python train.py --num_hidden_layers=13 --hidden_size=256 --n_experts=128 --experts_per_token=8 --d_expert=64 --d_shared_expert=0 --hidden_act="swiglu" --moe_layers=[1, 2, 3, 4, 5, 6, 7, 8, 9, 10, 11, 12] --router_score="softmax" --normalize_top_k=false --routed_scale=4.53 --balance_loss=0.000545 --balance_bias=true --n_groups=8 --groups_per_token=2 --init_std_router=0.0285 --lr_router=0.00127 --vocab_size=32000 --norm="rmsnorm" --norm_eps=1e-05 --tie_word_embeddings=true --optimizer="adamw" --learning_rate=0.00187 --beta1=0.9 --beta2=0.95 --max_grad_norm=2.0 --batch_tokens=65536 --max_seq_len=256 --train_tokens=587200000 --max_steps=8960 --dataset="wikipedia_en"
Below are experts of layer 2 (counted from 0) of a mixture-of-experts language model. Rows are named gate (a neuron's input weights, with its number), up (a neuron's input weights, with its number) and show model dimensions 0-255. Each number is 500 + 25 x the weight over its row's rms, rounded and kept within 0 to 999. Numbers have three digits each.
Before each expert's rows: "mostly gets" lists some tokens that are sent to it at least half of the time. This comes from a sample of Wikipedia text that the model never trained on.

# expert 112
mostly gets: " energy", "atus", "_", " law", "ensis", " value"
gate0:462499486516492522510498479461474524497495515492499508481488464525487501468524485511509492521517497485502540510438513461457501502448518524505521506496526469502481477494437475490509527489486502504507510475444488513494507500511486521470475510511447491476476495489465513442551512542438496480517534513476506472504475547497501493506508510517474519463485519511501456488502527483504494483434473477504543538490531503469490483512567494502523489485463485498510527493475520487511481495527482515483482458505506521518508505513492484503519458496496482479485498527518465449476515559472477498469484500508492495489540423515483442474527509499538528539508493549528501506469501466494475462462468487489477540501505490544473536520500459494518547516455516501494451468512533529514489492470518
up0:487525515474472472473467470496473494498503515536509518498459474510537564478536482502465530472498511535496491479524467497476463470497444520437492505492508466501520454438526500459517509458499468492502504547489501496500518501513528525490546496497494532515496505546482492516469520562510536534533478487514515503509542465494511504544528498455522466485474502516518530505456499475492509520488521457537500519520461496540494513466543449500509497509498484450485481463542513486453458514492495502541497483466527497537515496519494469487521535469515509492476505507481544514494480524509481499542500492515503478512550479440487498473515509521508454497490462498493502496452488510493471522537496482496523537518495502484477520472503494491561476494497485503490517540466541506488475482517520
gate1:488489517483511527509509505485548491524540490487450547473477512490481505514469505487498475532510535509501446464515462453506521506542497515471526483515440505487504522544464531533476511497492513492496454484503485503479527517476532512476528507478522481488451503539496478499464475506471530548497544494507497490540503513467513533551495513500476506534543513538501510506465453486469555492456500547507467470519531532530403474485523475492534483527488531533473490536518459521503515494480511523449489534497459472476485463479506473462476493501504545498497547512520495515481516528494501483515533513512519512491542514443516505487492520483490513536458530497516506543510494452492498522495473508486509491520493515520508511490499493468480487516477489497519483470464510495523519473490495
up1:501488498504546505510489482490517520533541511458523480496500493511491478510550505503512453488533498542481496532489517490516537441510475507579522485507504485490485490552505482460493493542524480502500516525522536542480510504492539441483494488496516507510482508496494505499493539482516542547470492553503508473520492510498510505522455483513529548487515497530475543489491553487498463477507489479503499538518506431487504521524530494493495464495531421521484458444506518506510509500495528471470449491485535542568488518528497476497501535520490495501502483445474462508518523509539504537496497491522468485480479522481479512508512473501487506493480511496490480528507469505491519512511526466498566495519501501484507484514487504550507434492484487497466505488519504529444506461516479

# expert 30
mostly gets: " Norway", "ev", " Michigan", "yr", "mm", "pp"
gate2:480517409507467490522519489515444509472454489520473485484499467488486480513514502505519486510500505485530536472521499479490493469494494517510583515497527530458494483507520452534496451485463518502531521471459456468524504534492461509569514511486502504492503476500504535509517516453468487481509542566544513472487473501469521519494546486507515450504490493490480522505491500488502457468493497543507501466490501523470494552442547491539518506520532539478469485485501525509515518498490505510486509489453505504489540485495501505527545504510477483463476445526488498481511527506498504494497489527495463484541479514491491500523501507515509542482529512518493507515486480526474522518490502548486502451513484503512474481507510478498507542513472499519531516447548488501479461454490504
up2:483502502519487551522496482530505464513462477518500511507453494504495421472534487490488507543503513495489531497450487484530504486448514534505499526481457503485486527529463504496518516511494456470476534486502500507513518488533531554508516505520489496506538463511491515505535521491515509528485488515467521453475501498509482493483472539543506510446503518496499519473463498544522484485541543489515515516495499511499489513531500443485466483500525536524479486487558514521526459515522506514518499511492534506465510474486466450513480516532500529499501479436520478503470508442495513503458518470494534473536457512481509458512511498464488508514464492501560546564510469511501519508490473521511455462490506523458542490489467499510519511495475483501467537543500519500533507467501492
gate3:522525507521490529557497451497544496501480526482500490492510486561482456472542499445490534507490501510472472478506515491511555457490534487490534506486514546503492464518488502463507488514497533533463478544519482520470520467546503485499487513496493471496449471532456485495483544514487491516496506503468479538519467546501495529468486475487477486512510515499459448526500504495523543499490496497474494510529489562522460492491501488481481516473498492483508486493487519513509461454487473495473537457490513503507487490457483471504489480489504520520471494508547495486483500499526505505495465534512499436533507538500499500499504479475509523548475485478486460478459494520502488509485507447510496476473456505515502526517475491505517498505524417458518515499521528491528449568508544
up3:521509512537515515480483498497494541572553449535518485480498514493483502503548519528519533468491522487554461463498544520537498465480504484530528484489509515532474514511472511554505499462494485473497505556481517551493524476525480486466443473480544488495521469489516524534512466463449490508510506484495460501511488542502488466520530514471531519493521524484478476506500485509448518500514508498545482488505467487495458512477492503548508454497491509496477520485519497484487520475491515510554514482509531484519503496469442523485505512465547459550464537477476484483503508521520479460525485491475500503506505511499488534463490524485502507509463509487505521527510516533516478494497452497565525494486540507465472474474476493487506509511545497523505517498537514495492490436483507

# expert 87
mostly gets: " between", " Bowl", " Tournament", " 6–3", " twice", " Win"
gate0:499484499469506543537495511530511531479542505488485483518523503533514514530504479480552470441473529520473518499434527447489504496496489512517551501516474518542528482462542501508506431542522493482476510529524524521523492538539452499550453483504529521509512477497492463491496493493513492487510507486526512499495485499497458524485498498467463485509481489499515507458490508483500563508522479520495468492461524504473525496528536479491494483517480488463483480504483496530521519491502476531430518518461530520472500442512513485472530425486499491493513482506494471470439484481500474502515509467541486461494494492498538477518452456543501525527478489516557505526525519522500531481494515478484539481500512521522519480493517526482480477508506493509503498476486519538470518467520512
up0:444480520504455538498519532487527556515536480520501522506515517487487505536516490527514501514482518473485551485531504506471503499528481532522504489476433542491493489520473517473507582495535498518484505501505495493541553489489515509514503512494488503507498532509487499495523509515505501549516521529545432514560499486473501501509465502527474488518557493546517481468484467539458495507509574531498501492465503495486502528429483543534508478484507485511464481480517537482511449467491472501503494484513470521530493530477469522494513512495467483492461501519443533463525498517493503505518493507502509526519540544523503498481509515520468512474501497502515465522517493495513488458437489498504517488481466508539448485460504517535480515495501485532521490472532526506509492500472516
gate1:538468517496510481479521499498523461508489519539523517544542443571529513492485540483502496503510526504488494557505525491486471515488480493441462487504489501478522525459521503481503497492502491480525480506494513513532491491510504499499486495516441495502525488496515533488476490541489482462475459466473477496469507461525545492470509496479529507507508505518510519479466539502557464509520523515453508481475507491489493521481527522495488507446495534493495467512473529537506494483543548501490560505498507530554502479501452506482526531524489500510491516516510500507504496529503499522551515506501506486488502485458492536472477512513456462520521489494488466448515488521516513504494518462503550526482465516505441514483541431530427484541478473484533506495508459529496471507482508
up1:515502528475507515505461510482513524437529467484540510508442481492510519496479507468559505511484452478502506476526517485465510470539504510550517531503530516470523527507526502529494478478506504516502513452512490523497471464527491496509491517493497512537470554507484494469507513553527528541497485492543576505482507511525506493468514494492458484511529516494540511532514478499434446474457527495459523510522498483551520490525524481485507535500505494494505511473476462482540540491520515498506493464536488489495531461516482513501484490448495458495513541491516522483520520532518488543486543521477459494511495461507474485519516514511539483515468510489489438499534505517454510462517480494519466516449518508502508512519541514513472485515486509450474516488499517531505522521500470

# expert 76
mostly gets: " Al", " Be", " Ben", " Ko", " Pat", " Sam"
gate0:492541469469487515488512485482509485476507464501511520531498517516511521516480504516445503534486505512508521487516499506528524562521514502497487524577480504481510520553496523470531508471492501527491496527503499517569529492514472513514494466485511503518471485551484555489499461491515467491543482517498527518467487505547491492514497525491508515492486520510482499468471485506500490516496557492511516422561506499487483496467498524504495534476528492506523483546507491478520484534479484470522461468463498457475492512489510521467511466525517515506455504515489556541518528479510494511486496497526478448483523470506452507520471475512512470519535528454482486500491477491468524481560497495512488463559486444495517463527524523506500490492471513547462499523527524513528496533454516
up0:515496509566511501480536460547490503527493505496486525474490490499520503528512557521511495506438514471496470529487504494518505525517485532485514514550489501502521478519497428533509460489484494465543476495494511441469508495473517504495526510569558468478496443476473483491512497487490501501430473501478474505491532508504548542501528484478514466493520505531506524493536509525499509541530492497507527466498505491525506493536488523508469509476470569493516496474485502498475529472477529521464479520503508485498539493529486485510505508505505515499508461525506447494529504516471538544516538479534513459459544501512508481494503481504542514494507502492525507433495468552484518508512477495519497515476523523544474486492481530516487457516544482468469516531485483485487526477487497
gate1:477484491509459497493537476520516501557503521491469503493527520545487492473508504478521536477478494450445517546537535555540539499533535534537469521485556440489513489481510479558521470515492507470467526499510522495487518525526491479506530478529457496499458529433473518510570479507514489516514529470511494509502492505450482519516483502519525516487500490502512527518481496534444475527489473521521490502448539453497487514471538517546517506517506541517521507509503458512536532558507491468501491482554503533499520487507543490492503459489506481530471518462493485518493513502530480511513484505516510523537500511526502501508514505501478480502489485513468513475456483522543530473495516489505500491482468506520521494492495525503493530457487495532487516494481513482506530530448527
up1:496522485477500512498456462488503522478517547524573502526529515494478484497486496514503516513526491488481494476488479520528505485501492505471499504531522463478445498478535473467490494447501473502485537506475466474494491523502492518458483493522485459534502492464534506516445470488464513521481490455545506479531495460479500497465473504495500545495480530507484505482472502485527527498496463541478484523539510481494551483470525459498528564493510513521492483473488513495533508484546527479502481505483499484562484449559497461491475517529535493510479532466515511471547511531435530469523501495536505502495518499522524504472513492486492511500536520472534501513489552487480509481512459518539540513529493491508493497497545538512512462486464500464538542514515510531517502504453523

# expert 81
mostly gets: " Jack", " grew", " Tournament", " Fall", " directed", "umi"
gate0:519478549480459515480478516477516482464481498474492532506492507449511493512497424521494512555503488482505497466554490488495527487527519547499457503470530490500521505488482496520550540508486523486524518530488495495534512501498502494495509480507527496444516490515493489517511511506534506524537530472525507492488520493491472492455514539472543513522496517455537517502465482508487469493537495437514496479496503487511507516489553530530496524515502461448520534495491527546499489458488461506480496522490526523492485485474531519487487507465513514518486528530475466534481493488514428449487500496504477490496505504524547495502471527487490508547491510517496518521559521502430492499499490495516536488514521501538545499481467518526514538465523478506541488508530544502558522524475546
up0:515488487489483535491481528506504509525529467511502505507513500515490524447513493514532519488479510448473501492531523481434530471493460532452497495512509530531488478510475513524506537487495518523525497503528499524476461513458528539481521534543477475528548501491525553523502525560552448546512542481484501510523519498500515516487487495464509558499497508519522457535510478480544489444524527473538479523530471507493510524473493502476507516540519516522510517523494537484534505506521514512489483528514505500472493487471508493510509473503524498515513513510519485499475527497525522439509491464465468530529497440499512521489492545485545515553520490458489480486521481476523488537550497467538506524448490522461527500489467535468492500481502505452521497489526510513515529503465514
gate1:509484481502513512507485482508530445494526498505510500539517488537489505494521490499488520505495490522522480480508513494506494494465500503498454522490518457489495510460437520503496464492530508489494553495560433533486477467484510505503564498504488514558467506495488479501462474515464521526519518506546407506500484512536493517429464462463507494484466466484476493450507532521504486517501513502476487554490477513542524494508505557516505518492515536484480481517515519496495481527513524478498525495473470524481515502450468532514521528512503500523495502523533470500502506492500519517477493480476470521525496490506482481531474507556511471465480509532446543498479491524494513551504499553509518472495468497524495465501487501498519515488434537550540493503491490511536480474516503
up1:472472491454501496463487483538511451512468518512550466503575514519472467499535492507470492505496451508540518461489512519492467502480486510479508515506495493505494501504472535520480496533504495543503513510523490489540494525512548475483499487491495514506523455527529497470527507513508505527517529476527502428489500510499499538518546484503464538459519459522506524529520480501562491556530501495519510515499483473481532474496516507492518519471519530527502523489513547551464497459550531508537480465455542462488485517487457477481530547521510488515565498503492493505488513506489524503513531500520488534498532489490449524506508493497501505465529493497477532530531487514484466504559512500542504479515438481501533515528480482529527486521500486515497503497458531510517479508527527

# expert 89
mostly gets: " were", " was", " also", " had", " it", " are"
gate0:526500501501493463468470508477483487425441472443466525479514495487508452514526516508474513510513465497556474536477479521501508477510518533489562476516485460508488487498493491530525524484503527533455500525493510473470506483495506528517561500522520499474483419493505515502477430504477466492504499497501483498530485526512480505501502487510521554499488506525502515482463477451514489467525511451490498502496499504470482516547497511504489476451490488526516463466522497509518516481512501460514452478502487462503492497458518505533477484517492472495479507544486481532542480506513496505470502487499476506546528533538425480489482508460486497503521458487491535474456525500493491501511484508453495447481471476509518507545520501477533485517535505503523487495471521468473510473497473
up0:487514508501529531489535444515485501531536498511515530497526498488497479493472527483488501541515552506467488517465531517460542474528494503516477544461493485545521522489512510499550454480493490523482515526511530498471523490462528520501505542491512472556469524464496482473488530519526548485525513512444490477480457497470479533520463518484524455483485489509536491535524513493506489529496492535454486520511543476511503482538540429500506543521506534512511519559489505459501474528515481510513483504465477535502512511484500474441453496514498515468521479503509529537498521513501514503480483478475485464517502507446507520495483503544527483506492499464528521545469526454503494536472517505516510500479542495499548474527510511490466494516533472506510504505468475513537488512504464
gate1:513499500492533531517529506506483505488485507518530507507448550540513494530496508488469533512502533488505499497499497513459479473493496467479488522481496497497532537510492470429492438513530482493544487521536496495508465510531510517539519496493489513520494470496479501494545481521476506546510529517510486539457537484478502555464509508468502508513520488488511500498488491502499504533526499498480476533488522471556487547520477503464527495554464501441490488485467478455506486534573481484471514500482480527517526490482524527521496455430493481528494510500506528486496489505487484466483467495501533516496510522496482488526508507485449530454455518468585525464510533459438496487512480473499500511471505467497504479496500491475498491524521503472522496530482496532452530491522533
up1:503544504529538500510476470513550486477496480492445488503533552500493447498513525492505495490511518512530499560511514465520493479537488506529470477468460566505496469501503561495506508516525477475521530507474497491538557496500507488475444511497478497524444517515511479509461529496483486475513472474510502543498515494479525477512519474548524469511495510476469503541508524518512519510492501493477519521477510544537505501482487453498497500454497508503472509447492488512519491473477549540504477467502498548512483521475472474557499493468490513508486474528510479498457510470537501492471505481450502521489489509530470484511504503453506523517540573505484532536472491540525527490487521489472506472476521477454521491528492539499486496496500514524500501535458541533512490508479534

# expert 83
mostly gets: " Jack", " Walter", " told", " often", " Bowl", " Mark"
gate0:493506480495533546490513461486499512484515520509479509509511486506491527497522461560552468509487505469505476476529514471467457470480491471529545502530501514492534494484516472479495474503499496474496472458472493527465512499528471482516467500536552510492496470479486497465504494466477493504537495520456492495484503483466453495524538472488469471480471548487480534500497518493558526497502500457530498513468504487545465500541504514460529503533503477546464498468457539523529517542513462469484483494489469502547450512492490478482536465456485505498485491506494513543499520472511487554519513469465479453535536478534493524544497499491550499481522506491482495486481488488514487485473532517534512489543481503505456541476538521515464504493501506483455560509504496471522486486508507
up0:486506454504517499523489517501468538540521550475486529468497505498495527530510488504505513507522497555472509526538504477533513482478504501507522516478488498527463450495508503489465448471463536503511514486526475501525518475518526471475434499490468512535499533492471459517503520505541499447479531495521485552520452520512535422535496510511544542469504499510463503526476472523488509510492502515489478491511519482492501479472460527493517498531482507527531482504495489442501464482505512504498514509465541534474493446497552490528518509452483467516451510472475470506538458469528472488510541544519514501529504516500472505491490525535510492522462550519465486524526513505487499515490535460528510527469483486510515530488513519483494515509520486557503495452517512478473483493493508
gate1:508504534496455469513497506476510488531529541524518473534457446526485472505474478513506459558500513483487460512457479455480477519490496497517464494547490478467460497476553538467479519524470478476467495497511513486501490540488516468487495471479492499506464540504481541518467486507446495500476537468491536465540503515471491516486508495509521518512494506488534533487455504511503530500521533468496531469506507477492515541492521533479502451465479497531518496494461528459495476507496506515535532521507502507507521534511485537542488512500440515468476508499475503474498517453486499478461523550534532494519480460512492496495493496446495467523514479523481513537501470516520473447520474509522517472478548505447482503476525497501502497551488525471482495436502489508516488497506523
up1:488489493525479482513531529511481472526499499496532471496531497525519467528476513478503513467439463492512499529498512501494490450466492504511508465510524514499485507512504473501492513539481468520473480499546545533506521551536507470450520495480526513494508477486509466494497529460491527519493517497509492464586568485487507539513532531531516504536492549483525530483508504511515479529501534511458473526503513488486518489449483524502472480498529490525532517525469568448490476478483505477492507504473496522517545512488480465501466519530470508498521523507523530534534505507528538504498531505506505505486567547503519484507518489506499540529475514482492462492509512505492511517538492504467459497510441473446498524536511505499450496514511496494444503437486506511482480520528516

# expert 28
mostly gets: "ney", "sley", "ić", "poel", " Singh", " Ryan"
gate0:519464521530529428518484498491522511475496443492478512530475555497488472508493511464512495523476491513472495500499526460512460469539515483526473502530487538488497480486463506492489536478482590514506501503505462464515503502458478508517484519503492530484524524557464480558493495464497478457532453499450508493489513485534531501486486516520490480528490453486493522526508474497479492515478483468488484527533491534500475505495464482534495524530496518476543516495570481494504545527502463497465491494496525477476513489501496495491499520497490508524505488494463494476506534524501519475479522525497516490522525486516483513520537506512465492487515499457500490464545467509489528439509453463553500479571485510470502510477482511505497506502565528449465486511495497498483478492512504
up0:499474471519457514473555494548516466520497520503482458479508503514476497457464473500513535473514488521563485508478518509506490531509505508493442521490543495497506528546514482456475506510492527490508535508474513491491540514530539501505486489486542558496506514484480508479470515469501457459476517494511513514514493535530480455509505534453505507512517488471478490513504470539514448496542521517466540511539474485456514497483486527488520460478487547502494470462462486503496506498462506489517524487482488483481533482525525499541503487475512440527505496479488494493494505496463481492494479479502521514473530495521483447459476510500453483488535509487539511522499494477511505582523503509506486510527448522501494487553460459483485520500510528522459488463501434529515507527501497
gate1:477507555460496500507522494513538506458529544518500496536473522496495455510470512502509479514512467507513498519525543489483527475500499477462497522541474495471531484497511549499476485484519513515497491518506504445527525448493502465446551506481509493525532464495511471533492430475494526482501513527478463497512486507499518516503450537492513477538498498507506481484491488526464460501463527486527502499496511548488528552518458514420531477482478521503481523474518530497526547511481514486472490498467468513514512501487521498509518496534531512472520473513494492521507497500492518472494467487469494519528482479500498486505496493502508537426516480531516509492463498499484433489518492498460479554493533527505419525485472480510510469521512524487522541499464490503526471523490538
up1:486492485496446553534477484478480488523562509527481522519445503507478529502489503549499513521513486492524516499487477452493513536518539540504530484545503468506493509491451535461537492485507512487501479492513481507473470504503475492476517471461531524516492516549484495554463486480462509497475537523493512504499525496505497503506516551460477501509509496509503563536529508492507501528438506550489456512487500523507521529511494559524469495471469492530479535499515536534500517530537487495502549516493524463509512460511513481465485517509448504526521486508529511498518491502549453481499486478506528524544513469510469508477522494467499478529486492534487471451454517519512479496530502513504512499477506508489470503517514480555492506473474500518493498559469527474491452528533487

# expert 46
mostly gets: " addition", " France", " use", " new", " future", " quality"
gate0:487471494534513505512472486491473518487528568466559523517460491498500504495484512489497477463457488452491476513519535455501468536534490531477506512520480514511513492515503489502488461505481473541513515496482478514579521485517467477515550489499516462490471517555474510468497508482526515504531455468495488519507505512516462507493504461474506547474494443512512518494524525524497504517509499523452506518482526559488481515554522471520512510468518487469504476480528495476466492489507484473528526514461492521521503523540503543504514446456471534523490496501485504484506505454510544489500483502501524471487507481519507481486505491529476493569497516488496506523551518506468508469440486487508560470470538540486523504517500510504492493475496483430490504487456482479502498488509525
up0:495507488493484525524513523516524506517538489506501515486512454462512527544509503518502522523511523497510520474481495500443474474487474500451529503467490495465503478488470486507504503517490489504504473458505506531492497473505466503466458456519486510512486466476517507537495475493471500506497476499548538533486543478503462530515500470506532501510456502519495503484501475494513483470442456458518500473486545488499480487519508547507471530517563485480485462428515514466545520505508546471487475506502521560524490493480478537514490497526527500500488499486452483521483525450488495448466461504483502522534480517483520480455547506498509502503503494490510520531502534486514545482484531535487463488508447500511477495463501491455498462531512552479532487484504445519527446471526486
gate1:497509527501507513534499473501540493456546511500495594535478518499521522502524508487431524485507527477527467519501501520567482455520508499485511530510509456523531518528486530504467503491520482513494531514495497522481488504457525517463515474459480497476524491488514529535524530540507539479483491524499510483499492469534495473489488478514443513502521533503508475465445543501501497478468501523464462549478489493535500528494539532470520501515491529494469503530508491478482501526493506563488537478502538511496530523502475457518482525535491490497503498508551494503506521486411529461519485486527497496525498526484511472505532514533477463501507502487495555525511502497516535498519495506492511502528529481482461435492482511494500504509529466512465515490504492496541466466508482
up1:495507489519516495548471457489472505537465462536490484482486496512483532511500482499476504500480524512507520529516513523484483526475506537456505462503543490495482525495508477501502490502413529517459476533488527481511484535485499512474509492488495540504510499482491502455509443532539523529487468499481524485508502515527481498483520508475504514471496510463526483480486492502501506542464516442458500492462488466487462500503511544482489490522463489509472511553502490502554525519453501507525464537525483485476478509471469471539490493501544518456516513487482475480532481485538514530483476502538513499512508529560468453516501495457477514471451537493478507465536537484458517440485499421479517503463519505515489530529499503503493496450488477509507510494495480478466517493488475

# expert 25
mostly gets: "ney", "sley", "ić", "uck", "del", "gg"
gate0:485499549501492474524497481495498518535551498468490480497482515522502536485464512485514504494518509486481515485509467513495459557507512473508499472503537536470518499553514459465512449489498503505468514448511484469536512537493479465485512500478510494523515502446539494501495490494503481493461493510462554491511521521486511524519492523473509484457530503493532488513471467565532521509467485474508543533492494447493514493499488518478521520541498506541482540525524526530502497542510472466499484530476500491516532510522453473541475526510478520462468522575471520542511548506551510468482488474504473478513525455500482536511509476475537517496498514482476500508459452525533488505506497490503501519439497509522538522542524485526498475476497523470488515500509471471479467508473521
up0:490501519536478519474514500512458499475505540518474469506499524503490481451507467474517484484465505494496490515480521455474483488481496490523501479476531487506476500523564522503468525499524549535509491511478499514495528462509483521503465472519526520497467512532512474520517507475488539489497488448474520514507453460480536514484507522501472511487513533523490499487473499545489507495494501493516497494490534506543464512509517510488470476471499508507506529583491514457469522509453532525491468475530545529472431504498496510484474531504537546489506506473488519486567521504479491460511474491534536499489530563503552519508504520485460525469502500520466500505526464472488497515529490525530526463505534490500491472505487525427534465510452483510510508447506482488520491472486543
gate1:515491500482474494521518497483506479535482536501531474533503469474496482452472495500477457538464498462548510493510474496524479465478479499507516463465479511464513487462475540502505484478490519512517466482473517500503497505515565488469499469469519531529450507473512482525544455496498471466494478484474483474531482520503546501480466497507518499525522504465527475477461497528499498467485443511502474499560523506530560519559500470490488521523484468474498498483513504461500507477517448508503461483495541489490507490494501516498528515489491456491483477532502526529507466491507523473489484521519469503499479510546495538553494491536487486466461478512509497502522498504508527521495524495495520497482494432496496457494480515485457474508530511566474482464496461427469498524527479
up1:449479492500523465506517502518496453496485485538528450514482481478517464547507530502508488523485558490521515494504509459528500502479473487557545502483520485509512510480474486472544492454532519510513498488501516521494525498508481505495457509542520489497494490520481508518502478464508486490473470481444432540533483453497503465525514503493479481490470534493465483495503544509503520495465517506505488492444498467515529494507529480482533581440492473522494495472469497503526483469525502521511471472540449565537481521498507500527498493560485525488466497504490500508511479513516524491468444519525485486532511492514527483476542529501559521529448471490484475508479540495479496481473489479490497576501519484482502499509523497522489466492478521513485485500471500507510500513507490